Weights of a small mixture-of-experts language model, trained from scratch on English Wikipedia: a shared expert of 256 neurons.
Below are experts of layer 4 (counted from 0) of a mixture-of-experts language model. Rows are named router (the router's row for the expert), up (a neuron's input weights, with its number), down (a neuron's output weights, with its number) and show model dimensions 0-127. Each number is 500 + 50 x the weight over its row's rms, rounded and kept within 0 to 999. Numbers have three digits each.
Before each expert's rows: a language model's description of what the expert responds to. This comes from a sample of Wikipedia text that the model never trained on.

# expert 8
What it handles: Request/protect word starts. Word-start pieces of request, protect, require, criticize, support, plus before, used after the, a or an in prose.
router:465468450570535533441541528562550451566459412443490536432512464459421460497443475433532458424457480498599550491609444519544542584543544471557575441517509516508451560446553549469479475416552455581526546497573489567456473565434470583463551454543443507590548444430447510493578519561549460574505452542563464499489482462451480512497540562443438534458539556530442434510422528435599514506461
up0:470465514517542504419440520460480515532542467414514496472507462348554483557530519517508531480441413490551520482503509518591531441475493436477575495396592510439536600564526535398519559515453448479554508504517480494427489544511498495526521511474586433610587576503463506544582488602540505522510525441484472520443553420578498498488431644473596496534512578492514420540487561536447469492505
down0:491475443537575430458558451475468586563446439432514468490552446501551528495533461485560381498575441517497506517472471442468432515430518504539455511416488565508473462594524572519478556336538516574487448538540500502520513461514530579474458432457462417561435469410575500481502457552451475534605488447536547470498434501493515585542539477513487425481447463398544449421517515498481458425583
up1:477431509494444553419414532484561483481451472507632508497557470453452421432461566549543523406447460481503490548465510499490486433449611552541542517539464476449585593475566527516458486547485533537587530488431512508491506437561625537517522395583491470500532459576515473575557535540584503540510442472603467535543555544547589536504464450516479530469501596416493508492436564543485542530463
down1:514488471546463534360437574503404520448347458608469497455390500471463462424542431419501516409547538550483580447411533492453464545451467517488470459512459513479450444595463501546531481443571455570542559560394505449536435561470446496394532485510421590468569530485518572516494512501479522539491503458545502557492455511534561457460489487486487437501517484525491496489530574483499545433469
up2:443562477501484533457337440545525371571455527514568577479554480398474426433478515445564433480541483478515487488524514547516520569472444540455498461487525518453440527476570593603518546580496515553533522550492485592496465440538549505535579507546501455611524484536462531510457518603568542490538507533485518584562511486527464452431562462515535470557479521634534528519548508444450577503517
down2:543534462551468413553677443513482517553494539537531520555431493559425491416520499551523545504486428519488447482643414464441539491479543480564480477509435603517500538496646538531486508528526630459461598536466467520570547546540489502456513501519458524463463418453602489537473539490499523450425537551509520433478511548473565468564502516497627551526443511521528516464491510468507515512550
up3:569449524476493524511483470495585545468495446511508494544499474431496482469589490470596519394543490587454502480522416487540575567508586615553501516475446479505545520463502594550520477517565504546467604539510495441454537505455412529526485464497488556599461531598423441474448470550540426518502437519504413556531580358409479538481575563485467450486450618472494470470511506428516462501483
down3:479441509519545484476470419431474519505485428416543451528533436504451565473586413535576489461505493474477528481406462529463475509394486522488518573499506437505404530521444418455522505478502600612497553446448483543428438588559532595542612534482423417483491521472534530471475486527555467591450475551521435502390537560482505576509527380591437474501510543496541503537520450468558498522477
up4:450482470438530549566442524533493514589467571375585456590488501445416453463440536453531518550521502508499526404483463683471510433452495428516498541514533542585474491601487456506483448513486497427481538563585552489537585498458438523523596480516455468488439468549535492537406502519471441551407484456562544516470557491451510422482465534485445504430435524509499566575521494505544551570509
down4:526490513432527456466510523465628541505571594482477468487415515501473596511477428468508459497574520537491517522585480537439530532454518525384467661491493444631450486548549488551473574479520553476460486447410530575575523501510474495502508560540553582505502525531450512552477481407494521513547524485505593433450491489600426388467519470514485466533460497475538493443520403597532441501479
up5:554461484425451477508484540531541459648471458451494461531521474436444444519396525484494495581551454435545527410496476499483473493501443553531477498478502491463377471446557506509525548468521505506348521490470558517401493528513487610556542429483505513625553472441430485493554605542466469593557421577548534510491539420515548496468471550547533491502503510521455494369488533497526425478453
down5:491523474536437506454539512494469584510505482440499570527400489475568485447504471540523488540529554483525598509415499501463434446460466488542616456458506472548446567525552497472436537521437520537525493404522425473452574506450582445476444497473409468429537445392591445452620484498530490565555500443506601523525438495548532517532590490432521500523522480526532396600484366512449511470527

# expert 1
What it handles: Name-list conjunctions. Mostly "and", "&", "by", "for" joining names, places or items, plus capital-letter pieces inside names such as Red Sox, Wolfsburg.
router:488455447558521531428556518552553465559456420450496532438516461470433455478422481442544449425479510517586546499618461499544569599520558471568579441510522521507463566443545560487496497430558419584529548494568496563450483545426466586470555446550451502588547451409455506483563549582542453568488467550561480477503488442453500517483546545458440548443548569547430454498436542464575496513469
up1:505434490459435507519468481468545393427495442426587541564430489506442462439474477585522436432365460490475553535476487504471496505472560458434462524534472544554357551423529496509528549478496483504449471540569482498475576477444483530484678511517577508564418530526393452432512468488527515512574460537553470499478555542540551494459542525417542571483542521452522411492518517499488446430533
down1:559513514541482471429533457519537491502540351512418541415564521546558483471467497468396517546523537464429485524498490461528548456533436525512391406543546537463401541509584504450480500535560402472512482506545479551494520467470507595543500492433514400586482522495517452438548423500431531522546590504438459453510492527479485601525507534472514441556542466462457485532481476596613478587604
up2:529467540439436417529466520499444425672429427432492503441489554458495544536495513532497575491498512535522453498446511495511434474538491480482454456512485539542505480473437492515511489507564465547536487475415534531415465444510432471484539551505543510515477485451368419522474528534508468549578417459560538402397530392584514434531585519540459428480469614452472597483594521489543541520466
down2:473570502522557534481518426586467485522425463472555514534480458484499603536485413511505568502530527465507465490470566517470479546531555488507454571623529497490560568423500454524548537545518405502488579430519544546490540579412583531459441554491469428503518462451539537529475534540557569471478595564531484538515549510589575397482484526518454492550478530487327517469502510436576535593416
up3:511563493491507592525551507537466561533510427432525572402567548517554603504523471432531430396465409484509525523431526473501524547540550489576538471533464477519507642457559473558462454490488429486497536595582528524525454542444446523470566518495536501491411573545452486458587475529571472525498502539494449494466433434504419521461530509486516481616456524576502420425389550472435456493451
down3:401554533474473482575468447531500562408504551541561516463452487456470496424526491532478451445537458533513487557397550499493552545483497489399540510478505420539482528504482423556510499561495476419371555494537471481520546464385475505522513546482531599412549490595484470433406480464516435500462447494562562492458513578545408560525417539470515406536539522502531480507518478408447574479372
up4:447412503505483520367433458410499462526573507439517400428463566505484477541545489474583541529447507528619584531511433443466509626533489465505483386503489559569556520448441448514604537606435503462523534523564505575470476531440595443459510527442505512556493444412488492460533541526452450483479471550514497509492592461576527480446519591482466499489456480469473550516526504526568499504576
down4:533586569564556488547487520491482381508488437496585512432447470497507496456531480422481442489511407537499464486468596566529514489511508476487501482621476505515535504425485433584551505518547510483590397533503572505450490491446452586489503549493508505461360497590528535438584483515497524527448423497567564514516470487459468581489539389529520488520453449558478469646474451578479481538591
up5:519465454461501590488539564504556481488432521459561398454504386524405611544496486471536446452593480529466647445413431408500511475501486425492478412549472462496476555480489520517552481466527513499497473404485516544537506492447525516538525505459499519613551548519475600485474455538567506553595494441550469558635462452510452489498555503479486577558507562535437428496454555488523446504451
down5:517507481450584506490472524528542549467563540540440479526554469626392530490431517426439582500521548598537497504521559442420530499488477456474396430572446590514491500496399535548505502537459518499481570546542510510516470431511471465440495522538443457525407491451432511491445498606375554513459575502549468403544553499467498457440430479463486582570459582566529532461484492461529488568569
up6:444548475498446561496541564578537424503549426454479411491538433365402433478520520489404458451514517418557527511482509517494542535438436354511571440483560447474438485536469510553465482481514501515450503482521539537389449503434494536550465515546523405504493525573445527603455531599558473498535406467591464530475525458570508478549540457513547482460529525545411499469531497538414456488526
down6:531467429530465404543415580500570491476459491471529498487523461476573477543576378561462479390554508555595494428445494448475419583533440436565477471453440556540467575410498512523488452551575479540520512502578568493431472522478558446540480519519521502488402510509546545581448444482505469530535518527488550546431501454559507485560551563439544464561548522535512438620405483519539579471496

# expert 31
What it handles: Clause-linking words. "and", "but", "However", "was", "would", "also" linking names or clauses in narrative prose, e.g. "Tono and Sharon fall", "Lionsgate announced".
router:467454450580538533438548523566549466553447411439506534445520475467422445481437517442550445446465528485584546504606452505548561586527548465563574444512500529506464564444547561459498512424555427571515559497568506564449474563420450581485561442543449497590541446412443508492567549559536459568495464550559462495504475469435497529480525568449447526435541562536445444494444542445590512512480
up0:494460594537538571495427532612538471665502507415518512473502443557466496465462398486546484394564499553505515542537535493409529516479475419486585466486471543509486426530488463524489516539575499555484425452532553498502438645479463482524518588475498511510501478561488527378481424505477454562549454483521550498509536520486395468469486564441494564477491502517454477511424520439494632469553
down0:504529492432558560474448445586533430441549531552348574531431559587514469507449592486505435544509524478445486496582491506488442451584523441572572483457515472466540486569484528399458484501466427458612464452511488498495471473498485568490547535523501484471559520504436491395553546451534526569445457574479476409523481452519394477391416542481521520540495532536476544451508437516466393501509
up1:565492545569567511484548463528554527582516455478562525452524373515400471419542390477466466447423488478562464497379431454504459516539504484514499517489548559452466458526429522486504538494563396531547479458426466573474492570429464517509479416525409451498516434503489457464506440513554447536425468445537455550448531472462469498516453537375484461409518414492513409545465545439519428457555
down1:542521582470604541501517504572385586507503522551580540482500518505411438481515505510548565461584561538416429440545556437432472488468481521510560565507511517493511521491536519562422531477483473460500557551426411492510545557506520571455396563531422481461557539491519533549397546536491550488613497487561439474515511549493449482466571458554541415549438487532480548446576599530561487478407
up2:487536487531417566566490491439547485512485598447562402491562501472525485445510516491585529373490456528518554471452507605516570473508533475518459516472461484544451466450501582594537420513507428530514505450497518446499508545414458601502589475467490416660471452579484576513513507535399529593496518503598481451526480481485497480428548470539532459481525563609430549497538548460468483517470
down2:577500492557510485520553532525492445491463569456590387510457556478454494583491489529530451548490521484517540536594485481544554496600482466481456518489470485555467530421499504470401533536525536482465574583493562533525425448457506473406545506369463523482450508564492585460514488415478433444616447418425534445555482498485508482511550457496561481406474466528481523449447482575382529513372
up3:515577409503453457527596547439608491550514494449410570518632477452507465508512498501517506530499551447561559481510487463478477472561550504519448511597440498533575479495522523512496474501483532593511507490537586493490387441419459475507456557516466451551521481449598436442545503474432631505518422539568504524482448501585472506545495460590502663470533484545539535483536541518552530572542
down3:488448492551511530521497457537523556488417430483442415558535569566516568502493375490581493453495517458475494486541515527521592399509412388502444482524466495459465551392493519418539564441540449463545449491503466517570425504476548489519519432431468450475521464506614513505409505487527472510501441484447457492495645580502444528563490511423582520428508590466501432423502509485548547492575
up4:461503481488541568414489471606475426552444423498637443508464488415405543501426436547569519525442576403406572468546510472491514493531638422472489459493432492491538511544507564453434487473514551585484491553445454558443556435475526454551583474521472559498556473487474514483533531544586511434503498455549484466439393456504457415473519573483485571501459496528506466494484504485579542496543
down4:528435522473571474425522525448411446450619413489550470570509491564500575569410491503454524515525454578460509538429536530488506467400528505542523507538514517484572566515492425516405505521439418544537562477530509498570485461545467500593445521501533492449401504608496499482499478508521467475591559495460492404387540460494496473458578474508485492469435519597516559558496577525408504601555
up5:587530489541463492484533497478488552633521358587551454449492561586481502494515397470527517486448388487532537502523526451573581531553499490504533570538507492569501470468532515452473562532568444562513523541415490504482459582522459566560429441612498479548555505405499503525492405564548549540491461458396534525497496439454511518498538507468474543432486582529450432543470533510393511443443
down5:411594534459521382553479540441569546471439560526478473446468505509498446528494564416563564467523524500455476473508478478479516524441476430495439488479540446471439481434519435484542538515517557529429477501549499525471476478511533478439477589591480507468538514533471507480581499422440444551561518381473538441602482475450453458531394399546509470433482511484406590472336486576506461480463

# expert 21
What it handles: Word-initial prefixes, sports. First pieces of words like sub, disc, ann, stud, Rep and "was", often in sports texts about teams, seasons, championships.
router:475463440595530532437535521568558463550450417433467529442529478459426446456458496441545464432457494501583547482619442539523545600536527452546573453531508533508467558448552553465472493407563436573517547511555500559445462568423451589464545455540451522588549480424460503495561521570545460583489464529568457491485496449458487502483540571458428520433546570534458440505424549462581513511484
up1:523512500551522508509566500548565500473427436479428390507480508407382471379509491526516447471545473627498548552547510486488495455533482447501526450509521563515415464530430458475540421442486433518509467467566468576427399508506625523507522527437480472559542513580482469500624478511528419485511485485513478502399480497547460546455570489429403496517478557580495449518550527559511531395487
down1:565378517540515469559444494488438614498501466532586572523540488482425510507535539516431437502503415447526501452425492524443537470598479425533422570416394506541462502476504567515479380424519548430553526408567504438572427498548487535564463477441485473491476479522549478576556487491443491395490488574507496472487531519516501510523553594396503526520457455527430511472402519524525483449453
up2:518464498421562585488535495473380525452560513419526600545467578556460497474482487432472391404556520553515453515529526532610467498538563492541475407496476453458511515520605564497484570499463525636529463425453488423476522425412473506550556536504544404534462558486506474568446513483517540532483461486513473442518389450433513449510488488526443509472608435556474542425489488454500508489527
down2:525465512521520486432505552511462570427563469443519543490471522526508505518448479585420492490541481577560468479499523504408514493490559411492483554394443606477539471481564547451481501565411515523522586535559602583546525491485498537551636514557506485444423568489508433463599515484435539486455491529505568469531531453533512494510445531579529567593389469558607539546518436425502544457530
up3:453450461509584467460586451483367549560413489384469506574476515498483446416532475525551534496568468478571499501540542574471584553564491473498549499592495549596383533570571427496464480573520588513521447429592535526545543547517452461506494605488455459528431412480459530437527549564525515550515473533601547493468512453521456509517498559472536511482530530528436571521448534484490460507553
down3:533462467502459414539481443506526484565507467505411499506492598575530505575504498465493464522471512476401477526457604564525511481411462517501487463502513424465483529542516555537471600547483484434441477530454347403600498391532468458439550434549487473418527572485553493629521423482471550571562511464496400454529516492476525453469510413477465514469446530555578558451500532538554513468447
up4:526471548498569485536591576531548464524451586485448516484541442486460421611532527566586520362451498471602548461543463450506480481505535514549551475487511515538469477514538463568499562578485466583476541616511469520424428437549364494492548583498493497562513452544429552476479475538439542517564448468561528643513475436494511467504504573449566541456545474437455516477491513530470443459526
down4:584535520475602495447418515440521536513556524546469411460515595513484486493467532419445468566543542530495510510391425486535519439525445516456463434458540527554495399499593408588477503480441480518577543502504442498533457573514425593598566480523564565524450506586463545485415515485479353529415437539408502476481537503541491486561537475484519494493530495573531485473437437561501496473469
up5:520556507532517513402483553581478555519489601555454533498554547494451510468474489487442465492591486538498516534546457542508469482510498368576558467495539450463505533375432504487455483534553519549486470417375496601500430495412548546523610546486503484556506480453554546399542457557567471479480429541417543553450563536503555506510482499544457439560538478613410478522552458455577540485494
down5:526426428533457535505532460543574559502572472352486436481510497392557443396498430545454523525498487551455607545476455523513519527453552486567570531480523504459514491568489476487557421609532570520489482546470526418494530478553518456570478485485534529520481439518507499498577437418484483570541598553498433542462494535392486533523391504519461497395484484429515496496471516560560618481445
up6:508567400511430539512572555475483577456560418454583539491504488482400481537507582377552488376504481500435462450432479487523584516532519516454629547511566499459578514456537564500531449454515524534421522448449504470404463539496481582518508540609434504596499518449441431483499476456434509439474495442552500542539431470542479443499492467496562457470412549542509565530511551443458465510523
down6:469553506417499461520577454567464568459451539558616477487476515486522454442417430440502483416443601516497546577594556398394561468554503504593472510479493437545454517495472565588531475494459489460512456512481521490537636553476506468486516521499524451386523497595421498444520446563527540525415502489461485393517486450573531500510482560569468567489529549445500579479465439529477494506496